python train.py --n_layer=13 --d_model=192 --n_experts=12 --experts_per_token=2 --d_expert=128 --d_shared_expert=128 --activation="swiglu" --moe_layers=[0, 1, 2, 3, 4, 5, 6, 7, 8, 9, 10, 11, 12] --router_score="softmax" --normalize_top_k=true --routed_scale=1.5 --balance_loss=0.00142 --balance_bias=true --router_z_loss=0.001 --init_std_router=0.0323 --lr_router=0.0025 --n_head=3 --n_kv_head=1 --head_dim=64 --vocab_size=2048 --norm="rmsnorm" --norm_place="pre" --norm_eps=1e-05 --positions="rope" --rope_base=10000.0 --rope_fraction=1.0 --qk_norm=true --attn_scale=0.125 --tie_embeddings=false --parallel_block=true --init="uniform" --init_std_qkv=0.0367 --init_std_o=0.00719 --init_std_up=0.0367 --init_std_down=0.00359 --optimizer="ademamix" --lr=0.000679 --beta1=0.9 --weight_decay=0.7 --lr_head=0.00942 --grad_clip=1.0 --warmup_steps=279 --schedule="wsd" --decay_fraction=0.931 --decay_shape="cos" --final_lr_fraction=0.0 --batch_tokens=[65536, 131072, 196608] --seq_len=256 --doc_mask=true --z_loss=1e-05 --train_tokens=489500000 --steps=3867 --dataset="wikipedia_en"
Below are experts of layer 10 (counted from 0) of a mixture-of-experts language model. Rows are named router (the router's row for the expert), down (a neuron's output weights, with its number) and show model dimensions 0-191. Each number is 128 + 24 x the weight over its row's rms, rounded and kept within 0 to 255.
After each expert's rows: "comes before" lists some tokens at least twice as common just after its tokens as in all text. This comes from a sample of Wikipedia text that the model never trained on. Tokens count by the router's weight.

# expert 5
router [125 127 115 136 105 144 149 161 121 126  84 100 128 116 159  75 162 146 142 130 149 116 148 135  94 163  95 156 160 135 117 135 133 101 116 139 114 149 150 147 149 128 105 101 135 149 115 149 122 126 128 117 131 130 121 125 138  93 117 113 121 137 162 121  89 116 135 122 143 127 111 118 118 121 145 173  81  95 129 135  94 123 153 112 201 114 146 154  82 131 119  93 103 139 138 189 139 115 147  83 146 102 138 105  84 138 111 102 121 157 133  78 135 168 126 124 107 127 168 127 152 133 133 118 138 166 118 121  91 111 123 135 162 166 129  91 129 172 139 104 102 134 150 185  80  65 138  80 117 110  98 102 107 157 126 135 128 117 137 130 114 173  83 138 132 123 104  99 136 156 110 126 153 129 158  80 141 120  95 141 103 111 168 119 161 128 110  94 139 127 108 131]
down3 [146  66 156 116 140 146 117 134 140 108 109 137 105 144 126 162 132  80 129 136 136 112 113 137 104 126 100 103 120  77 116 124 120 153 126 103  95 107 109 125 141 111 152  97 121 111  99 172 148 100 102 126 120 126 101 159 109 126 118 150 135 148 137 117 140 127  91 137  90 102 171 105 148 166 143 104 130 106 159 146  66 126 119 113 133 132 109  94 123 134 135 153 139 104 174 113 133 123 127 166 106 191 149 121 100 167 160 142 132 113 113 124 126 117 131 129 101 131 137 134  93 109 168 139 170 153 117  87 135 155 127 147  95 101 130 122 122 129 127 145 139 127 127 130 163  98 139 173 127  93 169  93 126 124 102 140 149 137  94 111 135 113  92 141 124  64 173 117 107 122 129 132  92 138 136 102  78 134 100 121 147 125 173 130 193 186 117 141  81 133 108 129]
down4 [136 110 114 141 141 138 124 102 129 140 141 136 163 147 112 123 155 163 138 152 139 129 140  96  99  86 126 134 117 130 115 102 121 180 123 111 167 117 130 170  77 143 137 103 117 121 126 122 151 115  84  91 156 137  73 131  93 126 108  97 133 134 139  97 148 147 160 129 111 115 143 153  99 148  81 124  83 148 143 126 116 152 128 147 144 115 163  77 139 109 125 131 127 147 137 146 149 132 132 163 109 107 167 102 126 121 158 134 136 126 108 139 111 111 103 113 150 157 122 116 121 104 135 177  85 143 176 100 174 100 132 168 121 136 106 127 129  97  71 105 153 109  79 148 178 113 140 139 137 154 112 138 123 143  74 107 138 143 122 163 147 107 175 141 172 138 129 111 130 120 130 104 143 127 170 104 177 188 106 119 135 144 164 116 118 121 118 140 165 158 101 158]
down5 [122 104 124 132 140 145 114 150 129 114 134 172 130 140 161 101 136 133 118 144  89 163 136  65 132 118 148 180 145  89 160  94 140 153 116 128 143 111 123 120 149 131 155 104 107 137  97 134 172  60 107 109 105 113 129 125  90 166 139 143 107 101 143 118 145 140 135 134 116 109 138 176 125 128  97 130 155 102 140 148 143 101 122  94 183 147 111 144 120 133 124 119 110 143 116 116 154 158 119 138 118 155 101 112 102 116 162 114 176 152 103 141 146 112 130 136 154 151 182 116 138 166 137 105 117 140 117 135 131 134 118 100 138 107 130 125  87 118 194 101 172 142 165 115 112 145 149 145 111 122 128 123 156 157 196  90 190 101 134 138  89 134 110 126 130 144 121 115 104 171 138 180 121 134 126 110  99 113 149  84 132 121 147 158 153 112 125 123 118 133 100 166]
down6 [132 135 163  99 140 136 127 120 136 168 194 128 125 105 133 160 113 144 122 155 150  83 112 146 146 132 132 105  96 123 110 156 132 121 103 118 135 145 113 120 126 131 130 120 117  96 152 117  96 125 121 134 155 111 116 133 171 140 150 147 122 146 131 119 113 150 145 108 142  61  92 149  83  88  41 153 131 166 149 142 150 141 160 131 131 149 161 113 157 142 175 128 117 162 135 116 107 104 107 121 115 124 103 138 135  90 140 138 160 143 142 121 159 142 158 118  75 118 149 123 123 156 108 147 136 160 119 103 125 149 155 106 129 142 158 154 113 159 163 149 109 119 195 110 117 124 107 139 113 164 118 124 100 122 107 154 138 129 123 110 147 138 142 110 128 109 139 170 125 136 116 110  49 128 123 123 148 140 154  82 137 102 133 147 192  94 162 151 138 134 166 114]
down7 [157 111 117 121  92 109  92 130 198 151 113 122 114 107 173 139 132 107 125 149 118 142 146  92 112 140 146 140 161 163  86 148 139 119 130 107  71 131 117 134 120 147 133 117 139 165 155 120 142 139 144 166 116  92 107  90 146 136 110 141 152  87 114 146 115  90 101  89 135 175 148 151 122 118 172 127 154 166 149  94 152 136 120  89 124 123 144 120 134 167 105 144 124 121 127 128 136 137 119 109 135 137 118 158  90 129 155 110  95 144 135 104 162 135 116 147  89  87 120  69 115  89 122  87 151 114 153 137 134 147 158 133 109 143 114 152 111 162 136 163 135 168 109 128 149 116 134 137 139 102 134 128  98 142 185 117 154 170 103 100 131 147 124 127 116 131  83 153 108  80 181 110 119  96 110 127 107 102 158 103 127 108 120  69 130 146 112 121 100 120 159 132]
down8 [141 140 100 151 125 132 166  65 108  91  98 163 127  95  84 148 125  79  93 119 135 195 129 131 126 103 114 152 126 119 155 157 124 123  89 156 119 103  81 150 106 129 135 150 125 160 152 102 130 141 107 128 119 142  84 115 129 122 114 125 135 130 114 163 108 126 104 102 119 171 165 158 123 175 114 130 140 120  97 139 135 116 133 136  79 133 121 107  95 126 118 132 128  95 172 125 101 130 126 160 110 131 105 129 125 141 152 129 129 105 133  99 149 137 119 106  99  97 131 142 131 138 152  98 181 129 121 132 134 130  70 136  89 198 125 116 134 129 150 116 128 114  95 146 136 148 140 124 129  97 123 217 127 112 141 111 154 114 145 157 126 145 137 147 129 114 105  98 138 158  75 136 138 139 115 111 178 146 118  74 121 100 106 132 128 144 130 113 121 100 118  84]
comes before: "0", "9", "1", "2", "|", "8"

# expert 2
router [130 109  93 139 137 165 147 150 104 163 119 113 156 118 190  96 200 122 153 149 104 136 136 145  95 154 115 126 119 126 109 191 104 131  64 139  98 135 168 165 147 131 118 135 115 162 118 115 101 166 165  92 143 127 139 138 118  97 122 120 174 131 186 112 102 179 128 110 164 157 124 108  89 103  97 125 153 129 109 146 119 139 159 170 152 109 122 144 129 115 103  97 107 126 113 170 148 123 131 152 120  98 137  86  97 168  98 129 140 143 138  80 142 154  83 118 130 113 126 114 124 104 125 131 148 139 125  85 106 144 120 159 128 134 146 135 119 103 111 122 126 165 135 122 122 137 162  97 100 100 110  87 115 135 134 156 100  90 158 120 146  98 101 158 143 120 149 113 135 146 110 126 116 116 147  99 135 139 100 133 129 124 156 128 128 114 146 137 128  86  93 108]
down3 [154 126  93 126 128 160 102 107 144 124 167 113 139 202 156 148  74  85 123 131 102  91 122 153 132 140 142 123 141 160 156 114 139  97 152  78 124 112 127 160 113 135 106 117 125 134 128 127 117 183 127  91 117 126 177 123 107 172 139 177 136  82 156 135 140 105 151 114 135 125 144  86 116  95 132 127  95 172  92 113 142 138 134 148 127 110 102  92 175 165 107  83 113  77 111  99  84 140 167 130 112 131  81 113 117 172 118 162 142 118 111 145 149 151 147 123 113 141 126 144 115  83 138 116 108 116 144 125 152 119 142  97 116 140 116 118 132 131 135  91 167 163 150 124 108 114  99  85 114 148  95 170 128 111 135 105  73 150 128 137 116 106 117 130 122 151  94 132 137 108 149 121 122 121 135 126 127 144 105 147 116  94 120 137 120  97 131 125  78 150 124 137]
down4 [167 146 107 100 104 136  83 151  86  97 136 143 121 117 144 179 174 172 118  98 132 117 137 145 135 134 122 131 118 160 141 168 134 109 100 117 127 119 122 159 118 113 111 140 120 127 125 151 148 138 168 113 159  98 154 152 143 158 160 102 124 139 112 149  99 163 147 184 144 150 136  86 129 125 139  92 127 108 172 113 125 135 132 167 127 145 146 136  73 109 141 130 154 111 120  81 123 143  92 119 114 139 119 148 136 122 149 127 143 140 133  80 171 116  93 141 136 148  78  94 119 110 145 133  86 130 136 127  68 135 166 124 124 155 113 116  78 128 111 141 124  89 136  98 189 125 167 121 122 136 156 121 111 100 115 171 120 184 153 118 115 142 128 164 125 125 146 144 118 163 139 140 145 108  97 143 116 160 108 158 132 101 115 140 122 116 168 136  94 148 153  88]
down5 [118 133 111 127  95 161 148 145 104 125 123 100 132 125 148 115 135 139 134 169 126  92 154 144 128 104 122 143 138 131 124 153  95 126 134 121 108 153 129 116 123 121 137 148 136 101 125 119 189  73 142 118 148 152  93  90 121 173  85 120 106 129 132 155 150 134 109 141 146 112 136 177 116 149 127 171 124 167 187 171 122 107 148 137 145 126 119 129 146  93 159 143 150 166 128 133 152 128 158 135 116 129 146 136 126 129 135 135 105 144 163 128 148 112 122 127 177 140 167 158 139 145 153  91 152 120 110  73 140 108 130  88 124 138 168  95  37  67 126 129 153 129 115 140 126  93 117 118 127 124 110 146 160 119 159 187 159 116 100 153 148 140  85 118  87 131 126 104 110 157 119 131 108 119 106  83 150 136 138  88 120 131 144 136 131 150 150 143 120  74 109 136]
down6 [ 93 131 130 129 141 147 117 183 148 141 129 152 140 110 123 100 136 190 119 159 155 133 114 169 126 100  83 144 158 112 115  80 122 132 120 113 142 126  68 186 134  81 101  99 165 139 126 109 137 116  93 115  86 119 111 147 130 115 104 113  97 140 122 109 135 124 151 187 111 105 132 134 163 144 151 144 142 125 179 108 153 102 119 122 148 132 112 120  43 127 111 142 131 139  88 155 112 145 187 127 197 132 104 113 124 157 112 158 136 108 123 120  80 123 139 135 129 133 118 136 149 132 121 108 143 135 118 116  91 114 149 131 158 109 132 137 144 127 144  96 135 130 133 124  95  90 140 157 167 120 141 123 143 146 107  97 193 121 133 122 151 111 150 114 135 128 146 132 118 142  98 148 140 149 130 139 175 101 111 167 132 121 126 108 136 126 141  98 174 127 159 119]
down7 [114 146 152 118 121 170 136 139  95 130 129 121 117 126 149 145 179 147 156  61 169 144  85 139  61 122 132 147 128 164  94  97  78 146  99  94 128 129 145 107 105 117 120 128 158  93 164 120 161 134 122  92 158 156 127 121 118 151 145 160  95 144 116 137 144 119 125 120 179 167 116 127 139 125 102 145 110 134 144 129 118 118 152 127 137 118  87 145  80 103 167 135 111 152 153 122 147 142 116 111  99 147 124 122 103 122 119  85 101 150 147 118 170 104 133 137 165 135  97 128 138  84 151 143 141 109 145  95 145 166 158 128 169 152 153 135 107 111 153 102 165 153 138 154 117 156 167 125 121 141 124 136 134 129 160 155 132 148 129  95  97 113 182 103 139 143  95 164 128 124  98 143 132 106 166 155 144 112 121 160 130 160 113 134 138 145 170  99 112 110 165 156]
down8 [108 151 131 114 137 136 111 144 113 113 139 102 148 112 133 142 155  97 113 171 136 104 103 142 115 158 143  96 159  96 151 112 163 148 120 114 118 133  81 107 188 129 140 108 149 115  97 151 117 134 117 146 114 108 109 112 128 130  85 150 141 129 182 118 128 123 139 112 145 140 110 118 130 139 100 129 169 163  92 141 152 118  88 160 145 123 141  87 110 132 185 109 122 112  93  85 132 166  87 160 124 161 154 167 111 116  97 106 103  88 101 168 119 127 128 149 136 135 118 126  99 160 120 145 159 138 102 125 148  82 117 157 126 144 151 181 155 148  76 144  93 147 135 117 143 125 147  99 121 141 144 114 123 192 104 118 159 143 133 203 133 107 132 140 138 152 130 136 135 123 152 148 173 148  69 163 112 137 129 143 128 118 136 146 143 112 156 102 125 120  94 144]
comes before: "1", "2", "3", " be", "g", "on"

# expert 7
router [139 106  93 107  92 127 117 154  82 127 118 102 140 155 125 106 133 112 118 163 143 122 133 145 103 159 139 177 139  94 100 137 100 102 102 132 119 137 133 152 131 131 139 134 147 138 144 120 110 155 107 162 102 122 133 130 114  92  85  85 175 146 122 100  80 144 157 110 123 195 148 121  92 137 106 143 126 131 106 120 117 158 134 173 124  98 136 157 102 137 128 147 147 134 128 148 165 120 160 121 114 122 123  93 152 160 116 132 104 180 120 124 112 147 132 156 130 144 155  92 145 137 140 120 144 166 111  89  82  83 100 124 155 147 115 116 116 132 128 130 109 128 150 167 120 112 133  82 109 141 129 127  84 143  81 127 108  88 136 139 179 117 113 149 165 155 117  90 178 120 110 154 105 119 160  92 127  89 107 146 140  89 127  99 172 144 146 172 135 134 108  97]
down2 [147 133 120 146 134  59 159 139 142 142 145 145 169 144 132 142  84 122 134 175 138  64 151 123 128 146 141 136 103  80 134 105 138 114 121 129 103 111  95  93 137 138 131 122 111 131 120  92 179 158 122  66 127 108 146 151 157 172 109 130  85 116 126  86 105 151 124  95 164 123 131 148 115 110  97 130 103 156  96 153 149 130 118 117 108 111 142 152 104  97 151 160 132 143 123 148 131 109 116 139 153 149 167  91 131 157 148 129 114 161 106 130 182  92 105  88 158 116  99 110 100 103 120 113 144 138 102 135  90 132 151 127 137 106  97 104 151 128 127 169 133 101 102 124 104 111 127 136 105 145 127 121 141  89  86 139 139 127  99 150 107 146 151 117 133 106 132  97 136 147 171  83 101 114 119 156 157 111 163 169 132 140 120 147 141 137 182 130 107 159 109 107]
down3 [125 174 148 159 149 159 174 111 139 208 130 155 136 100 129 172 126 147 146 164  82 157 123 119 164 128 119 126 125 136 137 121  85 114 160 113 108 127 131 159  92 137 150 144 151 119 138 104 179 128 103 141 122 105 159 151 124 142 142 137 121 137 100 183 123 149 121 117 142 121 136 148 132 141  93 122 129 109 177 102  96 151  78 156 107 114 144 153 138 179 164 143 116 110 152 115 142 134 131 134 143 117 109 127 134 132 123 142 102 146 104 106 174  92 102 111 111 169 121 144 123 142 113 124 151  99 158 162 142 149 141 114 120 140 152 153 120 130 171  98 129  96 179 132 130 131 115 120 118 131 126 124 135 112  67 168 106 148 124 164  52 123 125 119 127 131 142 125 159 104 163 126 110 125 126 118 115 160 140 118 113 180 113 105 105 162 100 114  90  95 128 109]
down4 [145 165 154  95  92 166 128 118 125  96 131 130 124 148 134 143 116 142 137 147 142 165 112 163 137 140 152 123 153 140 128 123 121 110  84 118 176 137 147 108 119 157 154 105 144 118 129 127 125 135 158 152 108 115 166 164  94 134 164 151  85 117 114 124 124 111 142 139 113 150 163 114 119 130  87 116 110 143 117  77  90 140 151 102 123 148  98 140 163 140 106 167 117  89 100 130 108 185  94 164 125  90  90 137 117 130 110 124 138 117 111 131 142 117 168 111 117 121 121 149 141 116  82 108 124 121 105 139 153 129 122 124 145 125 147 150 118 114 104 169 113  96 113 174 155 134 105 151  97 148 137 132 166 138 183 133 114 133 103 157  93 102 109 122 114  74 155 107 151 149 134 194 130  79  90 126 128 162 146 119 105 112 178 155 166 149 152 116 135 156 124  80]
down5 [157 142 108  96 137 141 164 143 152  95 137 140 149 146 150 141 156  87 155 120 129 135  79 113 104 109 102 139 109 151  90 146 165 108 112 166 119  68 129 151 124 120 110 170 138 180 100 110 131 132 118 151 135 136 154 109 127  94 106 123 118 145 137 142 127 143  99 126 121 138 148 128 117 134 136  92 108 115 131 149 136 139 173 181  98 144 164 114 131 130 150 138 115 167 137  94 116 120  91 125  99  95 106 102  93 114 147  78 150 112 120 134 129 104 157 128  93 107  93 147 126 140 151 132 134 143  60 119  44 142 143 109 144 168 119 103  83 125 112 111 150 126 144 120 115 125 160 142 121 112 109  95 137 105 146  93 102 131 147  92 110 148  82 121 133  89  88 122 122 143 174  98 125 102 136 118 158 139 134 108 160 161 142 140 153  88 145 111 121 109 121 107]
down6 [149 133 137 122 120 125 152 122  95 143 113 153  87 138 134 179 142 127 142 131 101 141 133 144 145 137 142 115 126 151 143 119 154 121 115  94 167 140 148  91 131 105  94 157  82 114 176 137 122  98 153 141 131 158 109 133 124 127 145 136 138 150 166 129 137 112 130 128 143 144 121 132 137 117 122 144  87 136  86 127 163 146 117 163 140 141 173  98 150 101 125 127 160  94 114 154 185  88  45 113 146 130  96 125  62 114 136 119  98 103 141 141 145 128 113  90 135 124  85 142 100 136  89  89 119 165 127 139 140 149 132 116 111 160 122 121 105  99 107 136 105 126 148 151  81  57 125 157 162 109 132  84 136 139 102 130 137 122 137 149 130  92  50  98 139 125 117 111 117 108 142 116 113 141 154 147 151 125 102 102 137 117 146 125 176 140 148  88 127 121 130 123]
down7 [128 125  98 163 106 105 136 179  98 132 132 104 148 120 153 162 109 118  79 138 135 129 115 177 147 142 110 160 156 102 168 136  96 137  92 132 124 110 145  96 124 120 141 133 138 134 118 134 131 145 117 142 164 186 141 162 141 104 132 120 128 119 113 137 130 108 104 151 100 127  94 149 189 136 131 101 161 117 140 132 132  96 123 126 179  90  76 137 115 104 108 133 107  77 142  57 118 145 138 152 106 155 134 120 112 123 112 150 133 137 125 123 122 133 120 143  96 109 126  86 122 133  86 144  84 143  86 151 161 142 180 136 156 137 141 157  86 112 161 121 105 140 140 175 137 113 145  80 132 108 114 123 166 102 138 146 176 134 173 138 122 145 133  90 111 138 136  95 138  84  78 154 155 117 107 156 102 117 116 147 120 110 136 154 127 151 117 145 135 139 127 104]
comes before: ",", " of", " in", " and", " to", " by"

# expert 1
router [123 119 126 163 133 138 140 145 100 160 119 113 142 117 110  95 157  81 108 148 129 126 111 147 120 150 126 141 178 125 121 152 118  88  84 154 114 145 110 142 128 155 150 111  99 140 119 124 139 153 139 138 126  82 148 140 137 142 105 117  89 136 157 102 100 164 123 124 121 138 121 142 100 128 140 173 105 129 119 104 146 140 148 156 130 109 163 159 108 113 141  94  96 133 126 195 139 143 175 137  77  89 137 142 110 135 111 116  91 118 162 144 123 150 140 169 104 128 165 102 119 129 164 132 153 157  92  91 127  96  85 159  95 156 154 112 113 160 121 112 133 141 143 165 128 136 161  92  67 136  92 139 111 172  94 133 106 114 167 146 149 147 128 151 119  73 165 114 120 138 104 176 132 114 132  90 116 121 121  82  97 131 145 140 139  85 115 122 141 107 123 104]
down3 [111 136 139  96 103 151 177 112 153  97 128 140 130  90 165 152 127 127 121 128 186 147 175 124 121  84 141 117 137 167 116 116 119 164 141 125 104 119 125 171 124 140 119 136 147 104 133 110 140  68 150 136 134 176 138 179 116 134 131 108 114 143 140 127 169 128  87 146 124  98 127 130 113  84 122 125 142 143 142 136 104 119  95 134 128  85 124 152 145 185 121 145  90 103 133  82  88 108 132  92 180 147 157  76  95 121 120 129 106 122 116 136  78 158 129 147 109  77  99 100 105 153 134 138 119 138 141 158 108 132 138 141  85 140 141 119 135  90 112 101 120 100 130 143 131 155 144 149 124 138  73  98 146 146 116 163 125 172 116 137 121 102  83 131  88  95 160 144 131  97 101 111 110 136 118 124 109 138 131 120 106 118 124 127 127 114 111 177 142 100 107 149]
down4 [176 100 117 106 103 100 131 137 135 101 143 110 120 133 132 162 130 141 139 178  74 135 143 101 164 124 112 178 128 165 101 138 135 112 122 112 107 131 150 102 101 126 123 107  96 140 121 108 139  89 147 135  99  86 126 129 158 120 114 109  83 142 134 132 126 134 113 138 119 142 111 122 152 127 123 120 126 106 116 109 145 116 104 103  99 141 147 111 147 160 130 107 158  98 179 141  89 103 160 109 167 138 169 141 118 160 144 141 101 179 145 106 128  90 197 112 112 129 155 148 104 151 144  84 102 170 131 138 171 134 178 127 117 142 165 141 134 158 104 137 112 113 109 108 123 135 101 120 127 126 131  98 152 114 122  97 113  75  56 149 114 130  79 114 149 176 107 119 141 113 112 111 144 114 131 157 113 134 160 130 143 161 145 187 121 151 122 151 128 106 120 132]
down5 [133 126 107  91 122 151 131 130 135 165 137  74 128 131 171 134 125 125 132 105 146 113 166 162 117 148 132 113 151 110 139 106 111  99 117 142 122 147 116 154 156 148  70 114  85 142 115 122 113 112 137 160 128 138 127 158  91 106 143 112 159 137 143  84 137 101  96 104 107  95 101 105 111 123 139 129 129 186 131 121 134 116 164 129 142 132 128 136 155 117 130 164 166 103 131 173 124 135 121  81 135 172 165 186 170 117 102 132 107 141 101  98 118 127 140 138 127 133 146 176 139 125 165 105 152 153 103 119 153 134 111 126 129 160 126 127 143  89 120  99 107 142 137 125 162 126 100  73 108  89 142 130 130 143 111 121 136 125 143 138 120  83  95  43 127 123  94 124 158 170 142 113 106 179 132 140 143  79 138 134 124 125 120 108 118 120 128  74 114 135 149 173]
down6 [138 135  84 129 129 114 139 184 125  84 164 134  89 144 149 105 125  84 126 127 100 119 139  56 145 132 129 114 143 131  91 162  66 122 100 112 152 131 153 136 150 130 103 155 129 117 134 108 138  99 172 129 142 123 133 156 124 139  76 124 154 111 152 177 166 115 121 141 121 154 125 162 110 134 117 114 110  90 118 126 120 120 123  49 114 104 117 128 150  81 128 116 116 118 137 158 116 152 140 143 158 153 121 192 139 163 140 129 139 122 145 128 145 140 135 111 136 115  99  97 144 151  91 102 132 120 165 131 122 142 171 143 175 170 153 129 129 122 112 158 132 141 135 131 120  80 177 108 151 131 123  45 127 127  84 143 125 135 106 129 125 111 170 119 114  92 118 118 152 120 144 130 128 104 123 134  97 118 129 155 109 137 128 130 164 134 135 155 131 149 125  95]
down7 [146 106 130 146 161 125 123 137 145 108 135 105 125 110 118 128 136 135 141 146 103 139 118 121 157 159 134 125 131 122 149 109 100 146 163 135 108 101 160 122 150 133 165 115 129 126 121  92 107 122 127 107 164 127 130 193 105 118  72  96 158 170 154 110  89 114 112 108 106  87 121  91  95 113 117 151 107 147 151 106 113 126 140 163  68  98 133 124 134  93 166 106 110 144 116  85 161 112 104 164 109 122 108  80 109 132 129 131 111 116 141 182 120 127 103 143 139 159 134 205 113 163 112 182 113 145 151 145 165 121 150 122  99 117 131 108 130 139 155 166 122  88 102 147 121 145 115 112 156 137 158 149 124 146 119 129 150 141 132 100  99 146 147  95 111 100 116 139  66  99 126 146 158 142 144  96 166 130 117 150  84 127 133 117 154 113 122 135 173 108 172 121]
down8 [167  94 134 128 156  91 126 121 154 127 157 128 114  92 145  59 135 124 135 120  99 148 115 128 171 145 107 152 120 120 128 127 133 122 144 126 123 112 133 188 130 113 116 139 112 107  81 143 147  69 129 124 140 119 152 138 151 174 112  96 133 135 157  97 142 124 103 151  64 115 146 138  95 101 122  79 112  97 101 128 124 124 136 114 126 136 126 133 110 125 115  89 123  94 144 106  90  78 131 148 105 132 116 126 124 144  90 100  94 136 158  97 118 156 112 142 108 134 154  76  70 134 137 103 143 128 113  60 125 111 158 109  95 136 118  86  94 149 117 123 109 102 160 151 134 158 136  97 139 128  79 130 147 139 126 127 136 150 120 120 114 144 110 112 128 122 154 174 110 143 145  63  98 144 140 133 109 124 131 104 116 146 137  96  93 102 180 105 124 109 125 132]
comes before: " ", "-", " |", "–", " M", ")"

# expert 4
router [134 139  94 112 132 114 153 164  76 125 116 116 111 104 123  93 114 128 149 132  93 128 127 187 117 128 178 158 152 117 144 143 163 118 101 174  95 162 138 164 120 119 127 116 140 135 102 122 150 131 179 124  89 117 153 157 147 119 113  94 143 143 121 119  92 125 146  88 159 182 117  98 118 133 102 170  86 113 134 123 107 153 171 127 120  82 143 150 104 125 130 103 106 154 131 166 160 111 130 113  84 117 115 120 136 152 100 110 129 105 151  84 124 151 148 138 112 151 145 126 146 134 162 158 159 113 127 127 118 126  78 136 147 153 156 137 153 156 141  81 130 107 145 136  88 117 212 104 113  95  99 124 149 139 127 138 102  94 154 133 147 158 108 141 141 119 145 106 125 115 109 149 102 115 132 103 151 137  85 136 130  92 136 118 164 151 122 143 132 129 108  91]
down3 [119 111 109 151 114 130 140 122  86 127 140 176 153 162 118  85 131 138  99 103  94 118  94 137 129 135 161 116 138 126 124 112 169 114 162 140 120 123 116 119 147 125 129 170  76 137 162 107 104 117 133 122 130 136 110 135 169 163 182  97 172 135 162 105 127 135 108 111 107  92 146 142 110 124 138 121 117 115 120 130 136 124 109 112 120 130 117 139  98 144 122 132 132 139 119  95 150  89 118 142 100 137 120  74 130 161  96 158 142 131 139 112 139 131 154 160 140 101 133 125 111 117 158 139 101 137 129 152 101 134  98 136 150 148 122 114 140 153 136 119 119 101 139 132 170 132 119 101 130 108  96 170  78 155 155 150 125 113 103 161 113 168 130 139 165 105 135 132 107 127  24 114 136  99 152  73 114 113  71 141 127 147 152 200  90 132 121 118  87 121 159 130]
down4 [ 99 128 133 142 144 122 137 148 151 163 120 131 136 139 106 111 163  95 154 119 118 142 125 140 157 128  77  89 154 129 143 147 125 164 135 128 130 114 138  77 169 137 117 162 112 102 149 149 171 141 143 116 139 151 149 132 124 151 104 153 127 133  94  89 106 142 132 131 137 119 160 110 158 126 156 128 104 110 141 117  94 121 147  89 172 100 121 158 116 110 114 115  88 123 115 165 124 102 134 124 131 126  46  92 141 121 143 123  90 132  88  93 113 117 129 130 136  99 136 120 158 124 130 108 127 154 136 149  75 115 168 129  75 152 116 155 127 149 127 119 113 103 119 131 143 139 141 130 173 139 106  88  70 115  68 135 105 129  93 140 116 151 176 120 145 114 153 162 110 152  84 112 139 161 142 101 155 118 127 121  92 162 132 155 175 173 147  98 134 128 160 137]
down5 [107 105 162 137 107 143 149 148 127 116 171 166 110 118 136  98 132 122 111 141 139 158  62 122 133 147 131 109 112 132 119 154 105 188 156 161 121  92 144 140  92  78 166 111 140 136 135 168 153  86 114 112 142 155 111 184  86 134 132 157 141 160 118 133 116 156 137  96 132 105  99 106 103 125 151 102 112 135 154 129 107 101 167 129 161 147 145 124  91  61 121  99 102 107 142 145 152 145 101 106 122 152 146 108 147 156 104 100  97 126 160 118 107 106 126 115 129 167  91 132 154 138  94 116  83  93 120 142 115  92 124 125 141 111 113 142 146 137 172 143 114 134 123 158 159 125 130 150 138 126 164  95  98 138 147 145 131 107 165 141  76 129 134 127  99 136 161 153 129 104 162 130 124 155 124 121 135  84 130 121 142 100 102 117 112 142  91  99 170 119 148 106]
down6 [114 143 124 120  99 117 113  66 110  92 112 129 127 129 138 132 109 116 114 106 134 155 166 115 101 155 131 126 123 101 119 141 123 139 139 162 148 125  83 131  91 122 110 133 109 102 174  91 125 125 141 162  91  78 120 142 106 155 138 115 161  96 129 172 144 108 127 117 146 180 125 145 170 150  99 117 158 145 121 148 114 135 130 113 121  85 184  56  98 149 118 124 148 139 134  90 100 110 119 142 139 103  95 133 159 124  95 159 146 139 146 111 108 144 152 126 120 183 123 124 132  81  90 136 106 132  95 103 172 128 155 147 130 106 129 123 143  49 124 141 130  94 105 125 164 112 127 170 127 129 105 158 111 130  98 110 137 133 123 127 183 139 112 124 108 145  95 112 119  94 140 177 125 153 161 141 150 113  85 119 130 128 156 109 132 118 114 149 123 102 115 112]
down7 [202 150  83 135 144 137 122 121 159 134 129 152 133 102 107 136 128 131 111 152 129 145 147 161 120 117 136 159 147 124 129 165 108 108  81 136 142 107 118 103 167 139 108 135 125 148 139 160 160  91 107 148 127 174  73 124  50 125 144 102 111 149 141 130 119 184  94 143 129 114 142 121 131 114 124 142 125 132 108 181 128 117 112 108 119 135  85 109 101 124  74 132  95 173 128 103 116 151 132 103 116 103 133 120 135 145 181 127 142 135 127  69 109 118 129  88 156 124 117 101  78 128 122  56 131 100 118 130 142 120 153 158 162 120 127  91 154 141 128 126 143 150 149 126 110 165 130 125 165 138  94 124 108 140 139 138 126 130  85 149 116 136 149 134 154 118 138 154 143 152 146 133 136 115 121  99 102 164 137 129 111 156 151 117 111 158 138 127  84  94 108  86]
down8 [126  86 175 140 121 115 102 115 116 168 164 116 113 107 100 135 117 151 100  96  85 133 140 150 115  75 139 112 129  78 156 164 158 141 119  99 106 129  96 109 154 140 139 135 106 116 155 135 126 113 124 118 119  97  83 128 158 147 116 108  88 129 117 146  95 119 131 153 123 111 125 122 180 149 126 158 124 132 118 141 136  86 124 121  93 142 132 135 142 132 156 103 111 124 142 132 184 125 143 109 104 147  99 172 145  92 121 125 127 144  99 109 134 119 115 108 153 144 109  72 150 141 136 150 138  82 139 139 143 122 134  96  99 159 122 129 132 118 163  88 133 135 131  80  96 115  77 125 145 117 108 122 156 135 170 111 102  86 119 119 147 134 120  93 178 128 190  89  86 164 108 199 109 134 125 110 130 134 118 114 128 133 142 176 101 127 159 136 140 138 107 151]
comes before: " ", "0", "5", "4", "3", "."